config.toml
experts_per_token = 2
router_score = "sigmoid"
balance_loss = 0.000423
lr_router = 0.00127
lr = 0.00939
grad_clip = 2.0
batch_tokens = [65536, 131072]
train_tokens = 618200000
Below are experts of layer 3 (counted from 0) of a mixture-of-experts language model. Rows are named router (the router's row for the expert), up (a neuron's input weights, with its number), down (a neuron's output weights, with its number) and show model dimensions 0-95. Each number is 500 + 40 x the weight over its row's rms, rounded and kept within 0 to 999. Numbers have three digits each.
After each expert's rows: a language model's description of what the expert responds to. This comes from a sample of Wikipedia text that the model never trained on.

# expert 4
router:565466451496525512456541482518497490502549553433550596439512499495462504536450603513507498507521513501493483529529500497485505540503537480550431546458545473515473467589488573447463479487491556501506514540494493602556509514501468466519439570503409504508523478513536474549441448413476487507
up3:509518524475442495460531524579541493451546531524501596495557494499490508484419526547454420458545566503455463454436447503522496525467548510471581510528514513454495470538572501442450540481509519476505506498591483548446530573535528564447507470438458497507514469534502503497505536433514557528
down3:499491503459483510486440527436489548497532493517534490514490491555530469395594536470518513429465557551516514545527456519495515512472466440464445499490484467373439455502512451485536461493443467462475532570516510493489450489550521532522503481528520451511490455501457470460531501580550543397
up4:524454564545476476479526494560539479547551542483511510496473538580483505494619576479484466523510438513503524496475486442495529542467468549446492507444549481540521471525450514524464462491563527466494492519479468467514583451478507475523495463442560464586478531509499538531516577564442436573
down4:467539525469520532471522514510562486488522574473506459493555424452427540510428439581461466478483486463548509510464522542487443558499486384514535534562514487408552499527561482526531493517456481474491491562448546506554488516496590498538488544472504558467470441530485502562502496503535478524
up5:517440465470547494479535445493524517524475494592497517503459503493474543480505504546540505482522478512473458462499520415543499550529485514477544515539459544524619456517542537510498450480408602478431416444466485506511499530428510455497456565515498512520532560507517521581431492532461472475
down5:524547550486496503491502546473495558515416518447533477462477453515489517616478476475524540516548491454505479529514526521480512579501487554517496531480551542555450467436548466503513538466548564486556588512464487509470496510481531557513521481475556486498493571405446446497430543542559457440
up6:544520503479476456568485463500484468511498496536483445534506506470582579467539479529575572532486484494496510468471556556458519469532439516474448518505424519526464541427461403517473516467518475516459524425560517493473506513461485562434492575543540478495490514499448593516487544463553560535
down6:463521498468435517513501480459561549531483481543458471503542556511542456465502496538571540448465461525474527465492380521483524454417507484464502526555490541539500550500505510538453511482451445483427466465558479491459553482507519601453526490478449496509494598528502478438489566486547533442
up7:514504490455497487459479546450527500415479528479525495527445512453418472455474469454521547511430436572499524444470558538484528527494519436477539561479524503444466539500552593495529496438466498500477498610503484492398516510465537565414510521486523547545541489491492479510432484485524498527
down7:471452432487466517549523469476441507517523411465529560497533468457497488516535500524493529478480486501486503572526544515489542526554548415541426474565448581485523496530494454419540471526441559517493523525526486448513433459557485465534497512527498553450443462425435492499535496426492443473
Description: Opening parentheses and quotes. Opening brackets and quotation marks that begin a parenthetical, year, abbreviation or quoted title, e.g. (1900), (aged 76), "KOD".

# expert 50
router:502504488475472483432606517455472540616420564490427494507531495563484533503536581413496456504480536525545524512486462541461522458501538521542483530509522468488523504494584529539473479459447409406523500486529566495480499496473485523471528504455473576524489501536495518548470487489474520543
up2:527515494557467490481530514501454558557498521540405456526548441507514445499528495530477495539438519506466510513464500576491531453479542546507538543478568413512449530481542433514471489463457422424550529471469472568485588527499490512533524445442509616494513519512481512496547511441493486508
down2:492488524476481546393510537468521428516474509551500521489535502567485467488516493545601512526539505518595531408443479519465523495424512568503559487524477511507522501480486471592559539413481514491475514517428503551511477501499482455486526498442513494437502499497471455535545477438416459477
up3:439559514487459524471462459497492548517500465513412509482530495538497483582487507420520499507575541524538519526508463539477508472504474603485497454486511445490551505502566540504558458426518420474578492519481514461526487432484444515478525497479447552566525494491474553572526592494458557493
down3:449545490408544508510446467499444531504522601545482541547548575477560599507512456488474551461502473480594529487525520485465434539519447485493534417448514502521464554519527463476505464479457468511498541521430460421576460442501514507512561486533548476496512493516521526517474473521495492523
up4:547512478441402464520536514525475507588467468438488587455591544462539557502550572472427480492493554499518512520570489539506478512552533484485522492523533523499432472497509538473507511546515532426442458528453499473542477491520483442515473520445506557516460556509430532550491512495427516547
down4:510450466583496523410484422466594464504519566492514457565502457547539441500449516480457437525498490530515466509533489481446444465596497475476576551504501511509496510515468541578503455569492487558563507587480460499498506518571471453450471491498478499494478512477511498506525546531449543543
up5:509458466450474508440516482521476603510422524487524484454473539500476524498457403541416422506568518461465489565462483525534515562492526485470522484464529484536455539526523545477463560514430477451589447544530592414508546497510520523515484512507498478472458510538480469496516510499513497582
down5:528522504399491475512534492469562476595525450518593542394546517541443474495481492505512542544537529536521568534489502490553514560461527551511497508500548528458553415419467524497509506507561534475493465545503488462563490455485485494544489535519449502465492515503524441540517543450549514575
up6:546497533576436548433533452506475521486457556553534579478461474523478546485563602473488576465518493437480482574501507489517573446451496440511492527470494464461554500500571481497523487482472474447514507456460558456538533474512483529463498590524480529463472481545494467559534542434489507474
down6:469512484505493491488469534556516496581494499581458462477529490526477504534472584559528486559479494456480475563570529435498504519524497520511517603483453510503552466478433406494551483496461498480495582490538546506458436542464486532440517481474509590437405546542519475497511516494482506440
Description: First table cell. The first token in a table row or header cell, such as Turn(out), Total, President, years and place names in election or results tables.

# expert 10
router:562513482500466539448455436464502466521503504446499488463484445586521595502469458517494497492471515504506542605495471511469556475503468520457418559457576554499460524533502544480463452510464470442499550450507484529477542495436519465454456533479508478478545604553506495518457539532492428542
up8:504590500483423493439461520484505472530519537523445535482556530584539565485522507508482454424444452469423449455473541564509523440511504522477500463453561471502504551519534527473509471561501487465557558477432425453542471520551556544476492479516437440506474546483477480477462516470452489542
down8:513503522513534419463586468466511484517535535430492431481486468497491409566495541559458500566459453515524465472478524519490546495505478531544536530572535535468468467508543521499464451521551469513537542456597477469500534460524500463484544587565447521481479487475498491443448552488551430448
up9:468500536511486503529508487485501462430520512507451449508549489578520478510522509481435485465484525453494469479491476463565481573548539506450438466523507555540470589529485456416481563502486435408485485466485570466504486490492444506459522525511537504545549601559493498580468446570511533543
down9:578460532481517532534478549479499427516518470480595540488510458472516600443467502582492491456429514502556520439501479541500483469467496481477506513514459518510509487445543503484430517490524496501470596583573539444464505440561467483489494546506562441463506445430469475475504488464527469459
up10:572557533491542473476466509510507470508499494441500513509509441588516558466464473525512555489412545499460554491512512505475529495500523505511539577462505482469505524519485529564485517446487479490432480521525528554551546511575470458546514482603504513489476487613533520530448471633465518474
down10:577489544501529461587441524440412463512482530530547516478510529564484454447554486491464516473565477542496509607452533516555439507429404467463499473555479468475490539518545504481545561465481562459495539465435484503498541478489549523474522551490496539489478466462513475549509521501558467526
up11:495472483566457585500525427454571530529501470539552510519494472513491477536531441469501507495481452509561508572457485381445514449491473503492529480563574537499494473531555555433498485482484495488478478457498545556439497461527533487491481485483547544485559527534514525505415508452464399552
down11:484491569432536486398479532484509487451513519529477519551484448514521505562531426461494513519452486512484537514476486511436479547429495411519497512521474483458418501540475498458379544494532501520467525475516473529462577519437586513531480553498458456548522507507539493407546515489545485493
up12:541505580375536547461514439508457536506495510511439434493442493554472556503479537555518446475519557445471547531589470482478478491438479485454526551483482453544556500484543573542473523477450479477488461452495510568504566426482522519519510490455492461531461495460490459496486579494513488468
down12:504500524541509484556529476582551421446492438543526523495434472488547515443520559416460540503515494502557476485488445547437503492568496486507524447532442567459499453567510473505477429511484505532489499479554518478564536503514496426485501497444571490526522537564532477472525512410477565550
Description: Word-final th/st endings. Closing word pieces like th, st, est, ch, ter, ast, including ordinal suffixes th/nd/rd, as in Streng-th, Corin-th, co-ast.

# expert 42
router:531491514496569540462493433490471470544498474535539491512499580502543475487539561521580479486469452516521533520568523415392500457466507496545497558462574511541495528589554526459423511442506456477468497466535484515510495454522431459481557480533472503523539497493491513480405530519526527430
up3:509409457524489558486539549522468513537552517562579587478507528569570521508487501481506538462389516498527598536483499481514507487503503540539459524516531472546463487512524496433484536499532515470512486485474443421491504500520533468509449448539523509512516507513490526456428609594491531518
down3:509458538519564493494523556518496553505452389523527515583510494505529508534497445542488456507505562526487518511468604522482511578512483499492485513447450470453434533508480528610488506495467398529529518545508549481480602510532475554488478455482512477529467443452529490483486523429520526540
up4:562512544525568486481500436522425526532539480515539485486506504434448486482514541510531465431589499454459498522515473484517502522504504538553485493518497509537492515498569529530478434436540518502553560517499493455401505425559512507509601582478416506587494551525497528563455512494497475494
down4:557472440489468559471543531563451495543437507504433517482503583583509455511572474495478476501581485515473478501492558484515490539509482566520503493490477428481454517497543529467484455517483498491643570470442527467438451425520477505514536478542482519454495524479570470529534476465462500490
up5:470533519472492479536511519485452559513444431444476498505520415497486407455518559504533505526462474450496510512469515464399558455468523441493496557563568489516510528485481524415470511429491498412462436482489507490476591479484479470496537492494454557469504551446499513398509516480517470489
down5:495514544531466529542525466531452462500496512534467538444488482520500488513540491512434504572481575496494476515453440512494469513508468497604499545519551483533481547450554476548534504519552384563494472498461484500496437517484534488515505438497629561473505546527524484501482462528592422539
up6:570473530490475558502517525572458474490503503525477528516502497524475503466552535429564564507466497484500551530482513458508517569477459518501515525476565519512451479513451627501488523454471464509468509502495462481467541514512460412481543501503483591473488454378499424463391510512530487472
down6:495443545464551463443420483483537522552448527486565479538573495546518525450580475552515521522489506472542549500513532457569528508483574480510477582518429508549516503540497501440538524510518540550415440485454433497514466462450493537474523459436479518510440547488517442520555493544518535477
up7:531457459466525511513469515452484477530491467432492465483512509465457532451514482481534544501512570477574464621492509475487449445512532541541544474486516533544448476535573590455476520446479446448505500394465497517487495541495440542504503550475555486578526464539535482487485568509542429482
down7:482479576543456491582557523522535605497557518507503472512481467518518480424501532441456483477532470554502535420511562440470498474483531521551525533502551475464517524585465449473510516503513515542545498541494551523527463479521566422476409459501508484456525570468520496447475555467446542479
Description: CJK and Thai byte fragments. Continuation bytes inside Chinese, Japanese and Thai characters in names and titles, plus l, le, el pieces in Latin words.

# expert 39
router:590479535517459430442472467475502533492543548489436539456513502536510542477484517508562484576419526496519531490512442447403545464473506552480583538525486452510482485475438502535439415495471480468492502552508470546509559471410487520474497474516447506547528486497504490519436467500586529472
up1:537512508501508504519597600475459555513527502499483559468506510474483501536442518467544482546461480495511546495504495564478491403493508484445509538547529426432467576485429523494541542437561511516560572469526472496482531468396457505449531530499450521503547497450511460573483530517522517539
down1:571501483479498438506584453550512477543428450522556484546514486481493462494404458519366563492596469512441493504519472535473511473488470454544540460477531520504480462494534536515509480522472488437473457475464489469500539508519583490563527463487510487442538535509496558522531461510443428498
up2:552482540455481479446468488519466539391513497496514574550493524532531510546518488509587456527515504537467523565502507525413406463465481539433565475471521478516462516498490648488486497514506478474486501515544501537511519467447503548519489487503441525534549443556494452516460542545454491453
down2:516489524554498507569522544531412504455530558401529499454450516528563494518519512470544512501483455440546528503503446454511540455513459517463495499482540487580572482471458485526473449514528531472514500516442449457555548467544534519395458429526504466514505442494505537468450478572481516579
up3:555483543504537532433486484472495583512484449470513504541546552555591499539560499514540501480474506410459456435545488426453507494454525546475476503514541499476511475532548495525473451577479508487514544503453467542505580522514471495426436545548516538488440522563512521518497528492478562402
down3:553464474488462518388506430475482527578414477522505507504537482439518558545496437462513511618430498503488471572491515538504487528487465453456520495497480594486527479442518521473421497482521479526468503526475542545455477436525556475515479529534525565500431487462503485476570493506473482466
up4:504491459518541495453505496519426543499589539525419476426526471486479479467518529516534490509475527471523475523459543492474468452572441598487564563454493539497409474467493517511555480422468497473511426522493509557541511484479476481503491540504429443507516479481486495560421564542492519417
down4:543507513488569501487514512401525496480520443548472535500462460424524484494508480463512454436450478492433509575555474490570482463482435457528511520446503489457447475539521529558504449560517552536590525440503473499499509528476510411423515488475528525436495553555488516480551480496499434564
up5:533534538557503463548551522440560572531471438551453548463424519564425502506567464486555499578485436527507521455455486561510528533446566473519520472485473541509470487533414539504462510482439496458500452497533462539463524492502484491521483490538499543524513474413560443537496519562511544491
down5:490527499453519502505552494485502498484462434452415525530580495478479522635581414531489453505480508497509511443554464508476478594509516470461446412468509520468499489502461510455478471505470537503513443505537588497455449508472523527497435495464501484522509433451519565458473452498556512509
Description: Split s, h, m, om pieces. Single-letter word starts like s, h, m, j, e and the mid-word piece om: pant-om-ime, Th-om-as, s-ummaries.

# expert 24
router:505522456529487497382501447494464504524492489520511486486516507475467465454437559532539506468512446470513527519460464541541502480401493574527525473516509473495477505521452489451471531452370524474472526518516627588499536487455495506557489451555473537535515560509470470551497496453530451495
up1:549553429521486437463609490524539546522524508539538519468489543448568443455497478489494516508479465456451416531511549521544571489490460601494478524486483469476450509493546525378514513541418498462430546496483546516493466570495498523501498487529506493531522483550494483532519426489507524534
down1:501472524497543508469554569549406411541471537501471482523481508473449504482483546518556476499479494494531508541544495493460412543553458522429546474485540450489513510446506491480474539520435461515502519471450446501531515556579423584508474515500511482512460487446510573546592526485566459534
up2:472444485491531561494528517489465534522510515456497456492501562497472564491445518584452561497524528450492498472509490503481479537495566453468569510502481555536499543558459490538461558426504482443449523531476532495513440524491404450576484551477459404449509551470550565453463544507540470460
down2:495486505517537433545609476535521484547477492512487570555517556472491493425452538475528546502493436521465508431547508458438479512549470468530507502461493535479497423517477540494453479444471432531506560497511505488517520482452515475508438541598465494479512423508465540506592507394479507480
up3:499551503497472425511479473511522528542495464590490534487539530506455584502482486496439436480522428503569502504478413527563520518496503511477539514482499465566489434488462504482477539451446530466463608535440531513512460551517489423486502422468481480563468525573557519584525495482521503512
down3:482527501499459416544469484426446494462562439501466504466495468543480531451476460531466485471496539536512517525551526539466447515544461565507488443443449515479512572459431530494523468477508465454547595538513480561517505429497515560464510498521494522437466557417502484487531570491423556527
up4:533456468476533522497508521491492496532515454464462517526471531502505516519481560472501571431512551566532548565484513535460458551476530476458476500489564468492468527515548514416534577528462472521496579492510510528517536527419502499464480477511467417482515583630442581517457496526562488471
down4:466508473474491459621528527488576550449523473517496491478461437512456446484450486518467423554503436534511508542533549446450529490493587523487491573532494546480550482450472479547521496515446571528517555489443509495494448462525516490578435536526483538510511514508548534465458562535475485433
up5:460507518541492534476504426499524503555511464489534506503488504506512441590485479523511418550537460438484480510547481527456542436500521570504543476487504465452485537532557512494545441476427475470473543483488587543552494496423519554541541478540486491500540477536502486666515535534491518478
down5:485577512442517515507497510454570450486497563521506529485429463503599513432509470456522539498515496546445448442518553466400497489464534492463471433474514536462543422539512468483578525535530396487500472476515505470512469466458480448447479468494484523519523435562490493444501506431480483490
Description: Mid-word in/an/ent pieces. Middle pieces in, an, ent, en after a consonant start, as in cl-in-ical, m-in-ute, Cont-in-ental, c-ent-ury, San Ju-an.

# expert 53
router:575466483477505533413483479530468520524493487561509491483509499502545510490456504510532587487523497495517603514434447475447529452470499528487470467541483482532456473516536483480469510482500531527472461545546544465576494485472502465460491423551478496545514596488631460498413567495533551464
up4:539401430548450529479482503544494528508505450506539495532489516490536501487526494510528548446559498484499548451475496437400503511482563506496476588450462482506542443575546476492441467568539438517552490469485553457514424487433517475478457489532564572575510530522509500512468537511485499553
down4:495554521444531462559472529512469510545539561423507446556465509501482461480554500520506511476462500472490484537502482587534505467503507488521501423542464528445423498448407513493535503575484578547526523551457514489526576519474502457463564414455519493470462493484558474471471448454467565456
up5:515477524516443521462520494486530548437507486603493548497493482460483479517472512480562498452529527521477501532501447491480567496556520491508518432498490502484447490521517476550499506494497478466382551580549535520522451485545504408516442579539499504447560488439568535522503579518393504511
down5:507563496480571492567481559544453479486535505549505541487474444510466485460509542500480480457601505480556541492421509549494509463508574505447459491500487495527476515479543476501583453529502416503462626453449493430451511539431553465459513468553509497480532460521483480449482544491518462506
up6:512491556542508511534510497459539486552488483513531501576547493500539487456553518507475453489476520520535516522485434503479459488405454513624470514540515447539415525458527532512471575473519464508417471543536578432574520479505485448506528485473548542568574442451510471509537494516459486497
down6:527479419480498450437519524474451541488425541531485466489590463521517533490553535491532505520547511513543514530536429403471522558484473487483508522455502440515490503539480457482517507420478571518519538483410438527479406508494484506508458453499518440454547429468587457497508527492479523546
up7:522504569491494477433531548492500497462567523542356545515522474490422503444487515555493548512535503466543567462487433467432509488504544486446461524516512573508487513538524405511460431503487467561524469549531475518579504431475493476487447451458489544506517504500532483559491498533524539491
down7:488472554467499518466464423496510506473495516428565510503494460468452526528519496548526526508559550462566527468529568517538551424539476401552475533619496464451574538492500487481495534542469468505597496497506502531528521546485492524548525557507484452544445475484525456547482541464472552451
up8:556552489492489589529542540522489469500493480476414495516496464507467498432458485466517538456527488532512555565461490449474552481509491512484461521532522505530481493486532450524435512574412463554510538485497542487443479507437535561378546435538507513494561529495543493584467494416520470507
down8:438523538554590501559468481466526488505534552475561442513458466457525466489525548453462567466521477551521487438511541549508562503505515506455404507508462480515560494543460512393541443505502526504487484441546429463521507552559490496481549460500466531477454485467419482523497503464423520488
Description: Vowel-final name pieces. Single vowel pieces i, o, u, often ending Italian, Spanish or Asian names and foreign words, such as Gusto, Galois, Lei.

# expert 29
router:552546498476535451451464522475481533520610489503474516513494487525549506489478514503490448502519494547520449515533511523454541399495510522486490540437579469507503544529502477491439528482525470506506460435532575534502552548542498585469458488582501501524527558562560476544458475444530391446
up3:533482472496489487473533474526510526548502464540579481525478452464512500552474582417518461509458494511493500494532558473431516568501523551578507494493474603559509525531483515468519464481527488518528534489588489493437539551575551508521540533566520516584602530538549433486518470508493529476
down3:461482421530542517503492514470522396510510466602489499535534475438441433564531500463502479467505537484466510501523514511516425518544425502515555557513511460487511452517488515552510501543468532454504471506527567495528487540491461522469412558559541484548479459476568451576555528548458551475
up4:515513531520497532426429514480502525474508431479440556452484570510474533519480504506499465536543464495473592605524444475522475410553565475516510544486583516473531498532560528527484482498530536535576463468480504542516544507436540477482484440510543513544506542580502501520432470537463448466
down4:460515543508500553491433474572486490458500477523526440543473485513469507502512499525479411500481519486472454580494549459477522476577526489540555522517527446512589461473472547532522532547433524500460493500516547428437476408428440525539568565509492474479485469565451481507555478454561486516
up5:572527490433507486479492497422475460520503461499507433434477499524580523406525488436494521529568499516484457470531495493520562440506572464531523497463474551476462466466512496447469445497522477514420508545514529536477485462570441527548519469515485552496519501490562480567481552561550398517
down5:521494499530513553568488523437460488520458534507484432549522512505499499512473504535536450514408506510495515576404463488503523532406583468534509537495507540457531458527443458538530473607483559499545525542469443502512486478459486480469582561501491515508465489503474439479461474499512430587
up6:569586493485558510421444505521439487502570556462470496497562501532524509444532566515462488457494474543503519498479536483403602484481424521450488440487518490534491494498501478537450546447533529522500478440501592503533548502528462502498454430513430479501533469545517434459468489455509508484
down6:520547487493440449471510516504506486447452431487502528485495436472557475511539526459491518582480442494496439507480478478493493543529429512411513560459443426439438451464507472492491448520484514475514524463588532457483542520495491581547482500459418531503549446509448524490524499390512465490
up7:474429492427456487528464555477530598484541496461447525512513516519444507518444563432485503477468624517495495525498452490563512491433575447433481512534512462489493534493488453504541480594540456473455488515535498489520461517506495479562460488545490501535496532478549460446511537549552445559
down7:427507526495540496463520524483465539437533472489503394414500493503428510517476526549447550450540436540515460528455549429459521539493527606508493498523474529499521433490496606506502462493439501448458535513561495502493436492473447481513516431481558537532497482453481537474485532462488452526
Description: Mid-word endings. Final or middle pieces of ordinary English words split into subwords, such as overse-en, fright-en-ing, pass-es, str-eet.

# expert 32
router:508536457510466547464543440534529485520542471511512506515535482494537545500475480538475536519492465479465524516495484480447568417452511480454508573441526553539406484530508506447408395467474423433447420456515495514483536414575519484483478491470482500538536563503496433487502483513538511490
up7:482429477508462538474482517435539494554539511529475518474513511524511479521559431474601589561453477523514482520470491502508550521519524562420527591494479527518495486535529466550486485557493598411513532506589508530465546437474459514501500480534528498472583487528506539489470485462567537502
down7:496490544543546481548510547470537565524562546523589418496497518450531508508543511510488509543530535485475483494493505571493458453581498488571478408568505466495538506509500494516476527561534456540482520534499446501587539552488549474512572479515410486539420510559545470515535500531532561510
up8:485497439482482514460542480507600466461440491508485498538423554450477481476483535473508513434501510516500547481479548517458483505481441512457495543483497500592528458519577548577549361495428515464497471424513517556552521487466521493487500489485485560422528453446498499472462511529489512453
down8:489500550481482480405538497505521458506500542516431490532503463513520439505537482544533522456519463487517560501438456462480493458498469451450557529535533574462525547489530512447456451495440576518435476445436385504444529458550497513446494459508528491500491492570513435469516423489559523533
up9:441494508466467483508524458497529520480488482503488483556569456579490503456504533510506507484541504500513604540463484476500543515486450569552488590486510546549439563530522460503510440509435494475501560521491485437570471473512465478491494479512400520501582494410524501384543483449487486495
down9:499515518562545457550506520540516499506460553554490511507491492514524599589471494473494466526453536531494471515541512475471437482493454473498512505502448505475438516412455390548554476582553439528530498483509471470512508487582575495472493452404451511503516475525561523558538532461485511532
up10:509513431539538432570542482520523571500496454509559556554525504493533424413446515448533490458461447511484590521482455500531484489524517570494529404483545529513454494551483485471496538530431534467503484501521509458477471484498472506487509435498523451528474501572453407550501445455454465502
down10:448469511491491567531532522549515430459424493538540504504464517520468454539471560491518480514563495548472535442489475480493513596518525536552559491465498489450522503540409549471497454431485504491508471550506488560484526505508517460493422463507427538532508534461435582497494478393549484443
up11:486492496547473486468500485494601548601606519471481512525508529525574493460475473457506592506549540445461476545442508512488564418497483494451492513452495574487455466556494478524508554505489475469494472534479488462487573464506473548475505496533590525499449538491582489494466546464441505491
down11:526449504428435542579453483552439562531478488498493499551565536472441488474550555532440459486503499514541432513469573512544549473490507500511535532531500380518490537525511429525535484498519491552467512566434452527467494523487460435509492512560509468492510494454475519497461493591552456474
Description: H-pieces in transliterations. Mid-word h, sh, ah, kh, j pieces in South Asian, Arabic and other transliterated names, such as Sind(h), Bad(sh)ah, Kharkiv.

# expert 35
router:481487463406511473452501438473518529609516519489440522504496486501531535512477524431484489474483502488489497544514501538436494467511552462511513445500559421557488484524459539509482441444477488499480504410570586500547448437491384504465507521522502505500503499546560484559466486468564437468
up7:485525470491465449408485477545467541500425532495493478463502559538509489429481493536474453512504476448530551536495524447482463524518547454464460487535406555529450456505362555503485559479497498543473484495507456591537446443497513472483533462515514536503501483465582476504443452474516450490
down7:541419469586570533460531486497553470522536519481506545474485487443412503503551502431521409492451467447552481469475493496498564487470445489512443538542558453498532484441502504486486541466498499528572517444491563501474604491462555491487514505532535479542524508485573454456469524502472573509
up8:462491472443499480503468484480537450508483444531528554473478422542480508492450528467537477456544536514519483516488486453455556483551459514549481360471492459520496506550427483487543476395499475485524483561524470496538512491445472489478454427560509564474501503613551450514484513547505474453
down8:529435474532510494532551498518486493455462589480432467509510524537526517466571494543471496447506452475575542465497524517550505481497482521504456584541549571469460481492506556522533514569431555551478431499429561481510618494509466495521545551462455474560494547448483506491535480493463536529
up9:515493481426526520399496463451477537574475499534505479502525483487611566543513545496525504513474473497412509477524488548482493528509547495475487480570466461555412534541485561486482450440513503516473497492545451481475578458540512422454545514491510507475497430534517487578446509435454493538
down9:521454483519446558430566522429431526504430487494436538490432508557467498480462571518498525518485482481485618501507426388501523575447475499516480491485487516458456518459424496475507462536519514518492533498522487503472456519533492540462535523497509475443547489512519505551530460422450519433
up10:518464473492483517443542504480522543497519554585498520497452509490450559559441533427488551489452592515530523568505537571493528524479605452550467540467483471566617477492517525474501500412440445502480525527511520534512469536504460464518486545517465493489502469486526513457536540464558488458
down10:508477455474498479492496453516542545471503494443542474421458436450494460467476446498432501461516502510500492446558532422474482504513543504518529582550526463452480443479473572477503466519506502523417587526448465479487452557562463547546500468448475524494453577477529500431456533439531436495
up11:479480499428484464468491487476563600558507438447506515525468596540538511483487472574466563490487498524473512436511456492448493531490522475493531430535475476532497498553598540557463512538542553430486522504550456443507440484486428483504497483556459549522472536473509534494413486538528525460
down11:538511470502579458503451478488488450448545531481535519574537512448548532504469507520523454542484523539459459595458567494477551430580471438497515514444516496526499513482540441538537483478518524431483515509475463562431524498490476502526578537434466453461472596492503465478543531472482424505
Description: Music and media suffixes. Closing pieces of plural or compound nouns, common in album, chart and soundtrack sections, such as Albums, soundtrack, Studios, Lineup.

# expert 21
router:543558472467510446448594509510517499494501515520451586462518519564538549433550497499556545479493562512484468502573413528537509532472467526477452530502506515515454511488536520507491405487379447476462509512484501524476517516422498531522388495484500494476555496549485467518519531534564503518
up3:519441516419510435478580453442486525454516438520479495515496500520456516527584471425514545539543496468436543561497378532565515464478478488501470483437537508532531566496458566476508459470482495456511535540496478470530497463466542493439489476524505452539560439556553496542483546487496507537
down3:475527564463515453441497475540543537462493569494521445458437511486438427549589427469505539518473532530492484427460565594505477538512440528496508518453537532447517481467486586575481555560514434488508419502450533506524530490495550445537502472500513518496459514472499479474524523507514551475
up4:538515486462595453470581534477477521544465533542508515489476512484476514487548455494565510529522536512442475479545425488466567530516502609545489484496552467508463458509556529469563522533535465495449427459509482560493497558486451570493474517499540546531558508472448576535539468411522488530
down4:533542481490493463593484509466496482500541542459409531479539544479410466464490502497545487434448533377506468442535453522522505519523513485485444467528503506457553427463475479526517532527524509533563501569538438539467459527529501522541529469482513455512532504611473524518466414513510499468
up5:493464517430544443560488500553525528482546447452459461450516471504501450419535530460438584494485483530490521476479430504458491521462486513452456471486502496480449454564541515616465439488549469502415491498511528569532488477504492471542468507439477470496470520464468481570532478446579502453
down5:404471500448523451508485531531443515497470487516558524474490547491547530527486500543507508435573530487510495518511431489469533617501507583487451525548472527515563531502524530426514523558521500570407490473548517424505508524506492424474498477452469509444495459441485497520546420525446506524
up6:544505549496527457407548500545515506490511574462505516477530459527474561507539506599500487485509570486486490503450408490541480501483473484427525511563529491520583534540520529491521465527432386474507517481521536515492495560423461587523484519474496542476454541542561510481525550527543492541
down6:523421591488498586480477526510515512495569473475529552449415545428512511482489497531520488504469431489445461532434485552512447509477570490487530447477479508533485467488477417490469511547450472533475584439526464458504490501535480501564499533590490487424495479518515527538525496450415493502
up7:555457581454485488449523475504470466498506542505496555477587577537503428494496529523485518511488565380556478542426500540512500513514518519480448478510509503558516545505451588546472455575456466475452404533500509514526480543473520519551510518470470531492514451492489453515547534489560521565
down7:484516485460485524540501459524526469541502543531536483488456493466506409483498495418469496551487513504480535407502547425443502491553466520491543596501505522466475529499488541586490550522524508548478487483450511486559489590478442418499527432537497502528472540585573446541518553478483540451
Description: Word-start consonant pieces. Lowercase word-opening fragments like t, ch, th, wh, sh, b at the start of split common words: wh-istleblower, th-ings, tou-chdowns.

# expert 52
router:511533493453475570430486557581579498497501536549502512479481562485492488552431503470566563474459527514484574505480481489521476472460565557555468572525506442498552537558534507432478464499511479497480428464553487559499484565489505572455479564498429528473536531488511490563464465521486534530
up7:583604568490445565477474503571537488468469545461562454420513501492479462562474438497544499557497548508507563577470488503499539468528522456513532509558540516497501474554554473492418491482483457481426477512498444523509478457516448511513525487481423484510556511582467544539525463507484514498
down7:492512444559519494460479468488503473412561448504428525494545532497416511444527484561518440464495523505544490561453453459469511532519471511485507583455481477483497459483488472509441514505412444515472466433447467489457453564509580487509499481480463452494515583534513569477484520488409459532
up8:486541551521462525515536527505522475533459499495504490454452502512474526558519524446448532529481431490493553500472507504520563479509501527467437448484603526494495429543438539440442486514531547544484523506505445456450459550457468488398464401561490498494462430507575486540473439491548457514
down8:459486481534527553508500549523437445500485417531465481466544552499559553480551507523531513524481511518553419552557454520446509489505478442577476470529567521487510511501522426508488440475571595468528553501500485439571477544523432535476498545568477454448457503494462511509503506510486582498
up9:498580461539487443566501443605474477506552522503539508496475490519447442461451463496521480492464518480456468462490449581502492539469572561451511528507502458495495506496544514560458468476476573456548461518542507510495513546430517513455425536463502514428544500481460436494476442433583497499
down9:473482469480499494501542500531473460450511564540532472559500521444461516545564432438519459568405543497493491487510481595525452456526467519501548476490457557491533487564493466450585532562542493466564531450483505529537544474533457489536447493544477525505423479563490532531482586549505524504
up10:578520492493535488519532515525489443485466486537553487489419527575510475531431523548499464483405475544463457474456522448483505520520528561461480483510514511522487518452531541518527504468505482550539501557499473439509465549412500503415494445433448485507576493465546480553415452558496578522
down10:587490545458481539476548490452489471470491505516507534499534529536508550616445470605471545475468429482546552540535528507543531542467529465449436492462538521429514477504541533501508520532491524498499515519511458465564533531500437510506486508563520505469422457568417531523533522576498455526
up11:429564507436480528517518516515529465487516494510533518488488545499476536450462453404501523536510577510470453544507502497509517497496510475378484572447533481427511488427491496443499505504541485519484492535501596489515570455480453536529422570460426486536482545455517464555469535535512437509
down11:509457519453521522518451402493503532450496475443538489517516540513579478522452500531440452572447510521551469496441587534484476429524508465503523436534438497485477461517439570493495523518478442514503543450494516521517509496508467475416537511421574496543459447543524446479442480516470467435
Description: Romance-language names and accents. Accented letters and pieces in Spanish, French and Romanian names and phrases, e.g. Gutié-r-rez, Jér-ô-me, de, La, Jean.